python train.py --n_layer=20 --d_model=384 --n_experts=24 --experts_per_token=2 --d_expert=112 --d_shared_expert=448 --activation="xielu" --moe_layers=[1, 2, 3, 4, 5, 6, 7, 8, 9, 10, 11, 12, 13, 14, 15, 16, 17, 18, 19] --router_score="softmax" --normalize_top_k=true --routed_scale=1.0 --balance_loss=0.000604 --balance_bias=true --init_std_router=0.00804 --lr_router=0.000405 --vocab_size=32768 --norm="rmsnorm" --norm_eps=1e-07 --tie_embeddings="early" --optimizer="soap_variant" --lr=0.00326 --beta1=0.95 --beta2=0.99 --batch_tokens=65536 --seq_len=1024 --train_tokens=516800000 --steps=7886 --dataset="wikipedia_en"
Below are experts of layer 7 (counted from 0) of a mixture-of-experts language model. Rows are named up (a neuron's input weights, with its number), down (a neuron's output weights, with its number) and show model dimensions 192-383. Each number is 128 + 24 x the weight over its row's rms, rounded and kept within 0 to 255. Numbers have three digits each.
Before each expert's rows: a language model's description of what the expert responds to. This comes from a sample of Wikipedia text that the model never trained on.

# expert 0
Description: Prepositions and coordinates
up1:102124074115121133125112115157128148120142138150146103152120073116090113143145121099087117089122144098119077137135097124174145150136131183109138172150132178154138130116154139082140117141120157114139159155123117087118104117115141126118164128125132099082119123101138133124114181141141135127094148155138121083136074141107114073137144106163118126106127125094099139158100109106118101147131121120117155114137113141163138131142100163111145139127107118113118123094091157144111091086177106118129132119144134162139112123131159130112149105090145119130086135110123155117124124075170155112
down1:145133137168081127153155120112126098169150152151144114132170126134124149082163111159084133149162167128143072096111133114128156138147146169136106139129090096148124102109105137173118110111090096094118098121121124088096120132131139128128155152114149109104110116126136125161125142128137134155126159145134087114106097146105067070112127089140128108085124149108111120142154127190116133115099164117101129100158171127133114138168079168118115121105118123118094111138108098178110135133121126101131100125061148109092173068167134113117158156099173176158111114137106127099127168167148109131
up2:150144118179114082107178121144132091138157103143164105163151157122096088145113111086159151135132111139122096171142165133140124144140106109122127142099125106096111128081168179091139128130142135165115141149125102127158103144141134117119117142164125122120095113129112107112132136157160151122127164156130099127151120155111099099112090112157111135135142112099142086135152139144129131137139134091118104155090093132124138130144160170147140141140172142101165134109142127088107155132158106129112117087130170167137099122113125131095139122176129083117163175126131164112153113106176134147
down2:122137091093124148091115137136134103091132154139134110159125144128172156117095154154139162103119154137076145093089120135114104147152157111129114106134109127118155134075166101114141159111101115106065072165134128149129114109138129122137127116126115142153140084110147161107126101106179111125100177118140113139102132145111164117153140127118152142099124161142132095156124135164109152105176137102156122101158066090090145161130142084109064111078072123100158092100124103110141120104141119130122138158116161176136083120113113150126120081132133136126101148151114140140120109156144147143
up3:117095148122139111166086152172135106041142134138111115131132120146147123080139089118145119140085143146107138122133102126119199125119186105142135093157146141076136127111131160128111139094111110112129130139123154108129109154107129100177141075178105126108126170118127143159095119109103111175155127104151143124124136152139165130123099152129097130153138133082118097152152116081170109086073138132112148127111142113115160137117150150133128128113144145099130121101145160120101125155117147165150160141144122122086111146135117099131086132105138141159135156148159154107142123095144128130
down3:109094121144118117148135130141116135118146156116150140166120129138098141095156083136135108151114167117115126127131105145135171135167126135153123126122095140061133097135105121121163099152114133152174124105144123142185135144121115084121132126181136120119157125145139117149100108132104145197098129154118129092141128109107121170092133173128131181140104129139105135098115132114141153107098132134134121142171159148131125180081133117153163113135146132133160160115112085098140158160144160111100133159121081147137161102107130107148105113105113157177102134149128128126114107100099121137
up4:085125134126143093067160125139145107120149127130126149206122112140139153141149137130144122152110137123123132151158153167201130124129148147142108097134186083140169150162147144116133139133114122134118134114169130167149126131152142134137081126104115141145134107062118105143092172126124164131122121150118163086103093124092119152132147087142169156105119089173126126164099125122093108165130128134150151132143147118102097151140105137111141129133119098159116150131124131132134120130134123173135130154118084161162133085155075111098137105180114138143161125151105150098143166131132152171
down4:154168133123097160154138130155101112077149112109131144135089117118132115120158174085109109147141109110098152150157075126095114124120162108090127170105106154053141176144137118131142113157103154140121092140173111075131195119154105135091134109154118123126150118155092135134098130128156085119141130082113140112163146114131102105104130154134169142155146146125131134122159153170136127142121139175169132118114118102104089160095117168093105105100101146115167110111094116135129152152046091107102145132083117122097123095119140140074136130107134093133171095128115134150125134173163102116
up5:172110160130117151124171121126100114126087145102146110136143109184138151111113126133080082112139136149142096146137084137172150129137172136109126133122108165121117147166175115116122134120102139151090154118152115096150099076093123130135131163121116111139139130123135124123114073123179152120156114106156096159142124127116105157143124107114158124158161131122166112118139173098120141177118108116136171168097096150120101118149137145139095137140109109139106159180114131152149077136136149088148144147114180150163098098121145097131130118152091121124135168132118118135163141115128137159
down5:166114106054169144137144140112149107144141109095105134158113154113126137128119155134113100068154147115116188137141120094149121132113136140098112162148123096096140168152148131106147105119113126136189134126121170127124080117116162085104164129116135098139132101105116118141148099140130121109132137129136165103130115144084124172161112118110101101103163090068142147106174130152133101096105112110085145120136133140098158165143123148126126163102110159116103126096155148146125111095178146133105079103119141109144120148058134130131133112124117137140106136152125123182114144115134134087

# expert 22
Description: Institutional and national adjectives
up1:118113146154099156143134117097148081116149161131134180099123108114151127152147114102118140130108093143129157119150132160103150133120116179086135109159115132109141138117147151114091125138143076155118107093103135079163188110091125156135118102182134094128115122155155123141102147135069149112128163115153095131195095128169096134079129127137118114104113141117079157102164069095116140145124168099165129147103122101137106122110115122174091113107134096143094123118117158108114132087153136187126126158114073103107121115070105102109122158118114144100076134146089084094118099081118141128
down1:117163079139103127087155067147143174162155139149073119120133098129146139121131130151114120116116152189120126146118148134107136136147100145129163133197145123113142147127124150148072086109086079113114131138122143106128128123099119128124153087127140112088108161139139116146113116130134109126129126136128162139133114125091143141105166134135136122096195136150144143117134099154140113143094096135182093110164130153148082085162142130138094122122140110128127119134162131122131133126123151144124115126138117122126115121183135151118146143178113102134131141122111120085120120119124114138
up2:125116106159070101173150155101119108184107114098147116106164133162082126148152126101148121103149123144095127110100147126140117148183135131121159139129145149122102112136149120175138123120165117118178114104149115100119140100132137146088126115132152128114134114144109100124117141127138164092145137102083139126113135123182154147128107165122142100126188093138099131167149093126079085131123125086115126129124121128146154131143136137108126097128148074113142128139145130148121114129152116112155098127109082172139162123143106117117136117139127134155218158154139133104135150109153125097
down2:153111140154149114178106144101112120099160138131146085117204155133124115144177158144194142115077107124117144114153118139105134150178119151133148195107173134114136127121089137082134127052090126107135183126094123160118184117120137120121129120107149146088128149150128164129118135133128108140107153143084121128119141129142100111124125112119137166089089116141146106152100108128137105126159138172129120112091132139133129126165118093157118144110138124138069145147107127149160110165128163119153124111139148130137089188183110095134101057153109132140148134118118158154152130133178106119
up3:144110096119162095103117143134111107151168107124119161086148125145137123138195108120158141145133118149147153119131136126123139183125134103092129161109142144125105129121147104110092160131115135127119150173166123168136109143135117187195098154143129128113115148133091153133128074170133118150104160090123158136127127103118103128125137136116110106107103144125123103141083100104098125148150123120194153158069101097086107109151128094111145101127139119117166137143116153107140184119135105126168135140132112119112156155095158129138166121078117123118138128149129132134079103141122134154
down3:108102115154113075136134098120116102130155142158121116059168067122093131130159113111126099182093163174098161165165176128147123203145135110133111143159122133151109124117146076123103120125123134149128149104164143127127117122145166189112099102102138102128186118153088064088127147156118104119124137138095122154176133169123168153136105132116139127136115130161125128151097144144101150133093098143159169118142121106108114128134141116134132154104116140115110110109149163101165167125142112131110129120152132120115153127171111125114099085113103102083110096163133158160143139137137125123
up4:133132120115110131146123118145130078104112094161118112140149148144110142175153109099089129100101124163142133150126085163124179122143135140126122141101104136122142157146116150159130086125101113065082153102077157156153122133129088166144097154136152168136161113168112077136134142107100143103188122128139102092130135121071164117123142129116120116143118148110153134120112131144118119147113133132141127064102102078109134143139098139129174132147119143164068122156143125156149123152092139055048126129145097118138207149118140090134129120147179090117105110102103142142140116124123121103
down4:134137139118121126133142110110143104156163101129112132116124132105135134110106128173147090122104091160160103121121137124115079118104151167145190122079095140116144162083089105161137099162155071130127156098118168107175113114159121133105102079119148129122122152141118181100095115136142159123141157105166108118082109155091118117145134135122122103133160143176098093124126116141109126133137141123106149137149137125122120122130152121180089150148116122145128125125126101129135100124117098131100135149133127187153151112105177128159175121119127148084137138085134142158144080139113107128
up5:081120087163130093129107151151096145095106140118108131165130154120090131158110093110114112149147099123122149143144139160138127153126136116091129093094146094128135153138129105105128174136137091132132176126122142132167098126163144132122150147146106091110159135196138146160129146131155156113115158144125114119143162131133148146082129139140146140143107129131114127094132191148086108184133122102141153131138131111060118135083130121095105127142114141084104157121125152164096124117127104113134068135142118132155077148125105145128122129117158139110110121152108094147144169150174157109
down5:131065124149146145128118074133111106177126133131147124164103126107119128115118124125120075122116124086144077122104173120138180159171094114162148074110135140087127148171129128093122150151148114154130104144099178092141148141096125118112161052167127129133149137128106143156160171158160156169141126117125130135097122106140085144109098149110161122146145088144125134157155132086106127126110145132162103152159110128115097116133132124129131155154147117096134106127117131133112114090110142093177143191109126142134133139135114139181150105124099129154125139135131128146122185152147090104

# expert 16
Description: Name-initial fragments
up1:135135152135118169094103169150087132111087143129136131163172112104163123118118189096124121093155113112145118118124119113130112140161103121090119114143156100097141111115154113136114080154137100097116119152120155144176180124155151125135108113139157128149178143110138137155126123074100119151160122099140157153193155113120146135129131093112117116146120119149118163154113121114133117136123133158114139135088161139112147175127140096068109142123130113120124135111087104126169097103130165146117163125124137074149129132120132098139147145158090130134153102121147131107100104161175163093
down1:138149112133128128105122144111118131160156137134128103147126129139124126116139119119169096095139137159159141129095104111171077148111141156135140107073114124097115119097123132078127072141119093129105105173108135163144166137120129113122111097127161122110177117111176140100164100088188123126152081161098144176200129144126151144156126101115120112090136148124139145119141121145068094131126088134130157143075148144053142150129131144117135155143127140153138081116159131148164106134128139137098160143109121140123143121107142126151134128118094173136104135138122164138116148164163129120
up2:101160088138171110090096126135122106119096088109147121132112125093140141160131114155150092126140158138096124063110160181118111145158119155114139071146118132137131135140094125123148089141115080058110110113155137165110139134106161154129123099121127149116105123146119130100130100094135123085154072120088124120094113155089127143122182096141124140120102138144094111103100132173151133120151086131151138098128177125158154124125151137159158103107132155124119105125152104112112126141114146096098110102145143132129115121081122112148136133113166113136158158143121131170091126155133135107
down2:148113095110144107077131123108168080122136142130099151168092079129092070118168117158157124111101172108130133109149185144118123136127076129122107103138128125150127179134145124123101087099161172097113127130129116048088119143143164142150104075136177148087127134141113147115108069139097168120141128117123103107142109066124150127149159115122127102097108109140135135117107129113154112127138109139132128129120115147101136166104122111143099090134124065135143120127154123119163159153127144153169169089130117102113129122131106115107146118101088128152114115149097134106125151161132135157
up3:122179129080112124142158135124126128130114126142096130103116124106149121150114128159117125140103100136208135148123148145151125130108150149108108103169103115152127135123051147089175094169124113075123148113124139107125157119117131113170117100110103078109080080126126133116177135082097080141070137119120130097084158122150140129102110136154155136153176106130153112106090155118151134122081142135135113141100096094161102101131134130149106120171084111127125127120122140153147099136136105145122145108095154096123118145155127126105120140144132144153118185150130131104125116103086122088
down3:142144153062101122114156156056131157137099121116125109113135102092162145138148124137161127120126143127155135126111129118119151130148139120104113091106121120117123106110122081118122116176106140110146101141112106099089126091124108173126120119084161095096155095139117117146128143144134114147110151160094175158145160147136110143119108101104107140168127074154113111167136130110127119090127124156134116137141150176101137114113151111124108090173089132130159110143132166101113150144170158107133175103091119129116149147129125147094088153111131134106122112158131108175127126121132108149
up4:145184173139112137120111117155112144130139117135152112135135119155110109131130151133108178117121167142126132121158106096136147110120112140115101139140137149145106141107131119140136092136148122118074132060156140131113138150103142137121094166172134067094142119104126123084096145115110134149126155141147163151106091122135161139106141109124114106149069108112146137149091153144127103140129092111167126123111143127128104113142151118164136090141137126121135156099114101119142096159135102052145116133099154127123154092149129149112138101121094088086186138119172129099140105104154137113
down4:153136100093122176122120104094148136105098156103145111144140162108151092087171175131107169092106158138153154175128144115149128125112102138141150115158132122147106122135115126162168095128121104139070140111176140151129129127170128136121115161138133176133116147095114126121099149098123107171161123105128130140106133139112149082142149135159111086157109112116129113150157132125173101127163103086130142143135121095091119130138140128136163122137158073160111118128097146103152148149156147159137145122129153110112155127145112132127102125132121101089154162148167099080139126137149138177
up5:106126135154150156141078130110130120065114136122151143113164130137129160122114100164188092137132086120184180118128137126139133158104105113140166108143124113117113120138098093110125147089162106124100143098109086162139080101122082139115098173143141138090142122147140086147129165095165117146089118113146117165136158149114125133114112117104110091174145125125110132204131111128094158142154087146125114113176107152113135110136101132131129147140128110092101163118120166106182142120130135143097117135110127120130139140101155134127098112117131179143104131145123052086102099163102111119
down5:125111108102099109164116161051157161112169167120119106105151125144148144132154120126144107096178102118118154113120149096138124139133106112126116132132135115113101144137095153091126157117166135154157080153108149170111146117146137112140091127089141116094105138115154116131136138147153171166086173149117143166137111165144113166098155104122161079129193124164157128106147110102166105121152102155132136113116138139097116119131125155174124116127164117100119127114180169139155139128113133166141168128144132113166105128138158136104108153149115178090137123150149120112106119089119106123

# expert 5
Description: Capital-letter word starts
up1:102177119180134101094106176146097106116135159161128116125143090119112125139132116117115117143113105116129088161180122101099120069095121115142099108130170166146102133179142155120173149102096131117109120151107155118195127108115145133115131142135112116146148121085133104143097201132149157141141139145139103113130143080153116168116108108128139110158127131084084102134171157132109129129126111115127134106108128124163093094120114155091125128133144105129135133124109162151128108134132133095101164116111168122099161140115145154108130182157077156131123142108121149144148125136158146140
down1:134117082162110110101112121100088106107087100106162123181138086123107158124121088145113128147078129118097100118144083101122154155115125184140080106129126150117117146162197130156146125142054132124135147185153128116106136127123169119118124136095118125097116100097164113129134158114110131123149111116126129116115144154117139133096116135136148095108151115144119137141123110120088110174142129102180121112136119110143092157082103154114100121104141140106089173123139150097100078081132101142130148165123149125107117132147164099115085125100117155154136141162105148109185121125177140095
up2:094136152165128149145145149111120116133147096104197101147137130119128154172087162184117170109147156127079158127123126128146108104124099162124122159109154127127131098120105119126181126145110187121123116127120150131154130099107123135143116128142134081149115155153108076099142120156095129124165092138111114132130135112157166105116152134115124108088116099125101134061132120110145149166104122127146114126127127151136143147080110091136167135104113133144117156166102113139129130131134137124126094133084164116099157119129128152154095146181129103162154114108100132140120137151156146154
down2:143129120168127130108111120122157124151151113101128134155108117165084128121144125122133158131084119141174164109130149147093148122127122173077152102113107142139108141134138126161148158140131126159167127113161148165156097099105180151129114141133136157160092125127165164109117136169124131106138134142115074161132089145101056090152135134128135136151130116126166125161069150161145148145128137148139134165133080123167140069120154156147100148161105156093084125174125155063126104123080137163138133128118168110117157115079141142107102164120152109137096141102128156140131164172128154168
up3:128138065116125170145131138121142092152136145117120080120132118121141155129146164151126150118154143154149125150131150135094140102104094138120135144120124106162080140089119086125105116115160107146122131116082113095140127115123139150170181171096104138125145157111205117130118148123114131149089118138132114128091101151150160156123121138124145116117123089155160109156134189128159151128117113146126139111126172131129159152081132136124113142101093152142111162111122171123107118140132155167175123092145123128134096153118074138142137057124130117120125127142120143098116073113130092126
down3:159110098185132145137148140109111118142177132138191142120127096137143132111150105107118130113100149138095166160159133177141162105127157129133158145105147150147120182139132141159092135130139060155146211136140154099147113107107154163119166132105113117164093135135155159128112120121123133130134134106109098118149113125110119151151112140147137101133146144125171128141135140109106116129101078156125145140144102095115154132136106114122151085096146121106190125121105111131158092154175162108118129103160119116160122144132132126183166120118154118141174113092117164130149087146126151080
up4:135130109121144137068123143099134088127137118172148150133131080119113105127132148093140178089106148139101134135106132104162100103116130158128138103099115142085100123100108159130126145126123121146136099099135122162168116122128135149131135117109161098119106145105144135154092100144130086105130132151121121132107159115092086123105127129105096137130124159155078108162094126119123111104152132136117145123127140113153139162140124090116139113120142114084093155135164149141146141142155098139117128118131108149072124131128141172093117139068091098114110150166129130121102143115135122122
down4:144124124134111165104149138107125149159131103153117108130154171124124147111120144108120120115138114134109148096134116131180148130122101084169109209159145132137108130083128181128148116105153150121173121155142116158136137135146095093170107145185138136166155100162147129128136116096107114112163108155119104119143109086143108126126091145120145150112162131047084108083129119140130129122165121094145148117123096111110121146131159125097111119149096155107142142137163100156144167119128136107092137132143102127113107094116141163120153086093145185178174147161131128133126113083164121128
up5:128111103101133131145113074177118102123139082063168126136116122162110135130146090133099114101117139164122084117113083060146125144152152121100098173109125117153146089129136112092097159096135104153151164117102148140127094113130141156137085120128130121144099147111131150132129118116099171132144139138142105159186164120105138102108121117099171146174126099144166134149115124110153117142111143122123135091115072133130144143138101161075158129132175117140112143122124109106126163127120143137140094120083132152145133155115116123158130131119186169165089093148095161130132124112133156126
down5:127100103151109196111112124132145109114128147147161127167156135089150076105179103111160145136068146129144099145086129125119135137142165109098150112119150122109164106101183086133131148147097124158115143124113104124079090130152110168105145141111110095120121113145110166107159144150130140095132125137118134152102096144150110062128089119128143107158133080119108154178164095134131138117121128121112113108104150134114153126139111141133119154142136153125114153132124137108100125118126144162150123131133160131169136115151095128127101140153127123192114142163121102141121102174092148095

# expert 10
Description: Determiners and quantifiers
up2:141151107152098145113146206183098108103112136141147146160121123108105129100157132138158158176139122120145117096117108178093151116081122205074143153104172116124143117118086146103122124127145123094141134113145146138126153173161150102148113121157137047102145069145123110148137145119128118138112197132099183151086143089117121108118118125157134176156115140137138140126124149146119121138116123123150122124127114142118091115134147125128116171148120191115152097106130108162132144162111142153184054159138099126099104143142128132150138108133137112107114131154159130124078117129105094136
down2:122098110102132146067114163073131163131111079107125089104141087149110115073163111117088115102156150141115107109116148127153135119100143193123127100098145147159116125147116137176113162122114136109156160143114150156137117146144109124103139113114136105124112101114104136147086129148143096102177083130173099124135099129133141134141134148104130102090138092129146134129114125155096119129119143101120146119139135157120073170140110130111146118146109128131128156153141100126153139096138156104148119154170105092151167138123134120156107111108133172124147139134175124141117123120153135146
up3:137132113166140134149067123136164161131148115127119131155139120119166095113105155137126147132155122141104082106132153168114126119117122105112117104131122125124111125090099127130125144131130094161126148138143135129118119128160143133154159167127134152114071185163149125133139138132078121103150110177156147113101129115152156101127127106118151118140178137141107130095090128087123130157152117121182131133120103153104145084098096090163156049163128112128124093132107079166082160164151147109145093118110166141186103125146168101102088117105142104107134162141089113062140109137089160136
down3:148121166097134124139181139129109150121106110155086112158099141087123106150122139097106108126096111152118129130108131066095094109169139180143145110115108145156185079147104094149143112155142153096133104137135136120172103112147120105146138084120137151133159143122126131112131142122139148087151137130128090164095080149154147114154118116122143138068096136095125097108102153107105134184155162124112133121123120121175122111142112107157116095159077124132139108104129119073136136146167192123144134127152164095095130149125114124139177115130129126087146133089134085157157177116119103177
up4:096118142126154120113079139116069116085142136106157111142118140136123131154133083126090142105093149152125094109108131161107111113116113174130139112158153152101146127101190103107153152117156104142109134106163135145116126113100133114145126173158105108147101117134086153089132147124151136125190107069148151127116101113120113155124127152156115141112170093127155110130176157127116139191120114118138158129136120085069136101090128145114135154109112137118131128168131129111136128136117117191116138140113104103120147144147123151118162156099169117128117127124134114171135146133141128125
down4:164109121120168150148123140138117104132117109127093121168103163113133108134112187103126089163116153136155080169128116131182118124124118188114173142102157131105122138092163107177123123128148125112133125111139137103135085125133131111124166149129107137150153104144116155143132135151107129100112160125140138135121105139135133159125120105116163132149101139099129110138123102155114076147131128108139117142134107125152131108128077124116132187124133109095102118090115112115104111135103131149132121132105126088150117098112137177119152150140127145157107125128119129133184111105105123090
up5:106158120077115132141124165106112086089150147145108079165130147115123159089132118138099119150154152107113111142106108085095114125120131142092125141116110103112103138091134129086114116171063133078086108151122125147153122107081125128145185159122167107137119110156117091129141134083117157137130129169099128145106128109128128175120108146116127128138137121120148130154109109120133124128107128132131129138165140116108158116082147124132137131126138175108130115095128154115106167126156150127162177099147138110107139156167111153090139160117120150157153094126168087153087156167135131129
down5:146179123111118097124143114120119130175114108112151060160077135154119113149159147158137131145117172101123107103154160162167128081132116152122081113145101147120115160118115141084152133134104118110114138108095122125135165144125114150139108101154109123133109099123169108086129132138118163143134143133136132140128168123141112127113118133131140099135130113103156174142147157133147157137122140151130161099126128148127140117121086107107170154130099136102131127092151123166102093125148155134142117090113094150096127138146133105134085117189158131075115162130108117125120170137168141135
up6:133105122149147112125124097146108123146150186143110124135143079135118119070108139146133115153131114154156167150149135122133160090166110157095090089158131156118117130121113153156132142137112094120142066118139124159126133149116125104153103149139081108066151125112160139129101109115113137127113100118139146100139111098112137116124095094080115169168148116152117130111100127161124151128092126113091121157187159119168165079139103080115130134165148115093099117118133182104123090119108144101178113139138125139139173087075150152100123151105106106131134151117115124122147158159127104119
down6:099121090171093139097120088126146133091144152121125107124180136121119121142083182148115070123179109101143122132104145136139140134084152135105118143139090107140142123140116163124115100122081060129134112152136116105125122097158172120127117138136115115117124113126158148097159100088110152138159115177136145141114111114068050122120093140114158167130158119141137153123158150117117111118104168115114144112147112134120103101174128124101146167123070150142126115165081126156145137126140078156108138126122127100151124105129175092123087151132132111126106101172124136137131106150128143103

# expert 14
Description: Common nouns after determiners
up0:134127116116127123118141146116098126139083154157127145111179164122104112117111134125135177114146142086133154113122127130080107139123116093130116127130128098159129176116140136123111135158121131112108139118101095071090067152113104100145144133121107119129094119132116119099102155099137118145118120086159172099153151117166129087136135128097133178157152071093164117163095091094081089152148125109161126102147116183130111135143174138115137134085122132133117127120182127125140163097137141112134120116198150129121162133077166106097112103107157144083135131118107130132161139167134128121
down0:156149122131133129114094120155158155115182121142162127130130109111174171122149097096143096134142133119158115113110193145142113124183147106121126119137095105097144110136105133172133116130119138123156122125143136153145156145139166142126102128111134141133152178128125152111101109132138078074110115117108121137103111169138156131155110135123088090121128138140161118105161147133149162078139141135140179136094151123146159157134109101121120158119143160090108112139109061121105136112122103123112152140154106116134092096103093126152127136126092126156154116154145183110132125124150151166
up1:128096190105119132136137117125119106120114142175097110155123135145138089107123185133111139127105148113131138123141138139117134124144130104078102163083124121119115113140126169122141096137107124116091124096166134097120119169092145159094139136057106119098098115174177113146147113113153116161136102126114088154106117094140121139145133125127099142144091177112116067114137057124119121115120074148149092126126123179121107114135087123150126164135145108139135119169108079153128158137131148154171156123125137139100082121135117129139140142140104116160139139132156087142145095090125139148
down1:142100131131098151082106181125148128145079146141134110147111093059138108141131139192131107153110143158098144137181163116098150095153128109091134116169112146123128105134136184110134170105138113101070178096188141128110122107128129105094111142185116156133116138147155165171129170143078131122128109150136146142135125115161127145104108170171128114128139127105129122127116081128133141157141130144122073084110102143098164125165097138149118111146119131126110096137141186170129159123135130129116131115110152126147155117121120148147148165143160128128132137138100105106113142118122166135
up2:147126118152112148127166077131117140128109128134174120121191122132111101179122156104096117143132137108108138121161096136169099150117118112112127102128111136120095171086111142133146168171140136094143119165140161076147118164122140143108149132158138110142083147083102126147127136128144101144155141156106104101145167166176105119114137102122136112110152106105128064148113131166142114145172095094096131144165122127145121120120156074132129109106149114133094138062165145117108122114149095144139108145123137085162127126140130126158154118074106130126121121115118136145106118117112084137
down2:162131154125119084137105151167130119120084117146127160170119160124137134140123167102192107121132156130108122051118126109111153138128138154134126141110125092132143148170099068109134139117148112095138105136083186101176154121143141150167151143144136138039133126130131120148103123126159112138130112105124109131148147073082124110156160146129105136122151145095126143158154093092165152128137149127108182116122125169095128151144161160138133117153120137179154119183124166154127162136110139120166138105130134100143097161120101170119119117138132114149176146150092096130171109071115154098
up3:081169107168151147122180153155125153069063174155143136094113180152098106156156121132132130131122124155093158106135152114093140132148105120130131127174118095132145153128088178138118152118139185110111160149135110112138165128135093106141098120124147110142111135099116091136158137174093138153127122136114140123152147121130109110153094139132139135146137118070155098118126146086133124159170166163106128160100117134171128077135165199120172139107113127147125119075132132168134165126117163079123139143137121104117160135128075136132144128117135128118120131083124090109142131155115141135
down3:109124147122113131126136121113147144106105097133105160104145111141142101127124110082158155115111126119169124157112159166142155143135128122126134093167123134119150126129098128096114156153162085114133118116137157133117136140123097132136101122118142110150106145134149146087132098110106135114116179070100142207137130124114160111149092170114132113156142152140135153091117156140102125066109115156124154123121112160145135117195145139146172165162150133118144099126139089118134116117140125118092140181129120121111126100140167105173155115118123123128128097120180093110148175143174172129
up4:064176083130150171153079121167163098089137124155173155148167117159158144099147082148149126110093138096148135152119142104085111154141107145078116132126173132115118131133117146102093129123095156118191151108165152155143150090114138144109112127155130115104154176174106083116140120146133132171137147151099121088128154122126160106145111127128170147107090153123158160170138157107127164153159169095147137102126143099110097177165147140152134124142089155113133179130121129184121108128121158157149134162114100119161164127143143127106104132104146117141117140116130157126125098119103100130
down4:108147122161098100125122135161116145116128132123132117131151145100135135111091120127127134102143157141072155115099108069083112127117148141100102153144120155104108122135166110163167154118147156110144092125115086113094145129176142117099124106141147102125148115116088134113081136126113127112122146169131113093101158129119193103128128123132108092140132113125125115112114125112127134137147153093080109106130135108156118111170152144129146141108082129119107125095086122094088125148140099144139146149164106145146126122116136139117196087138096168159129118146155140110155119033147132114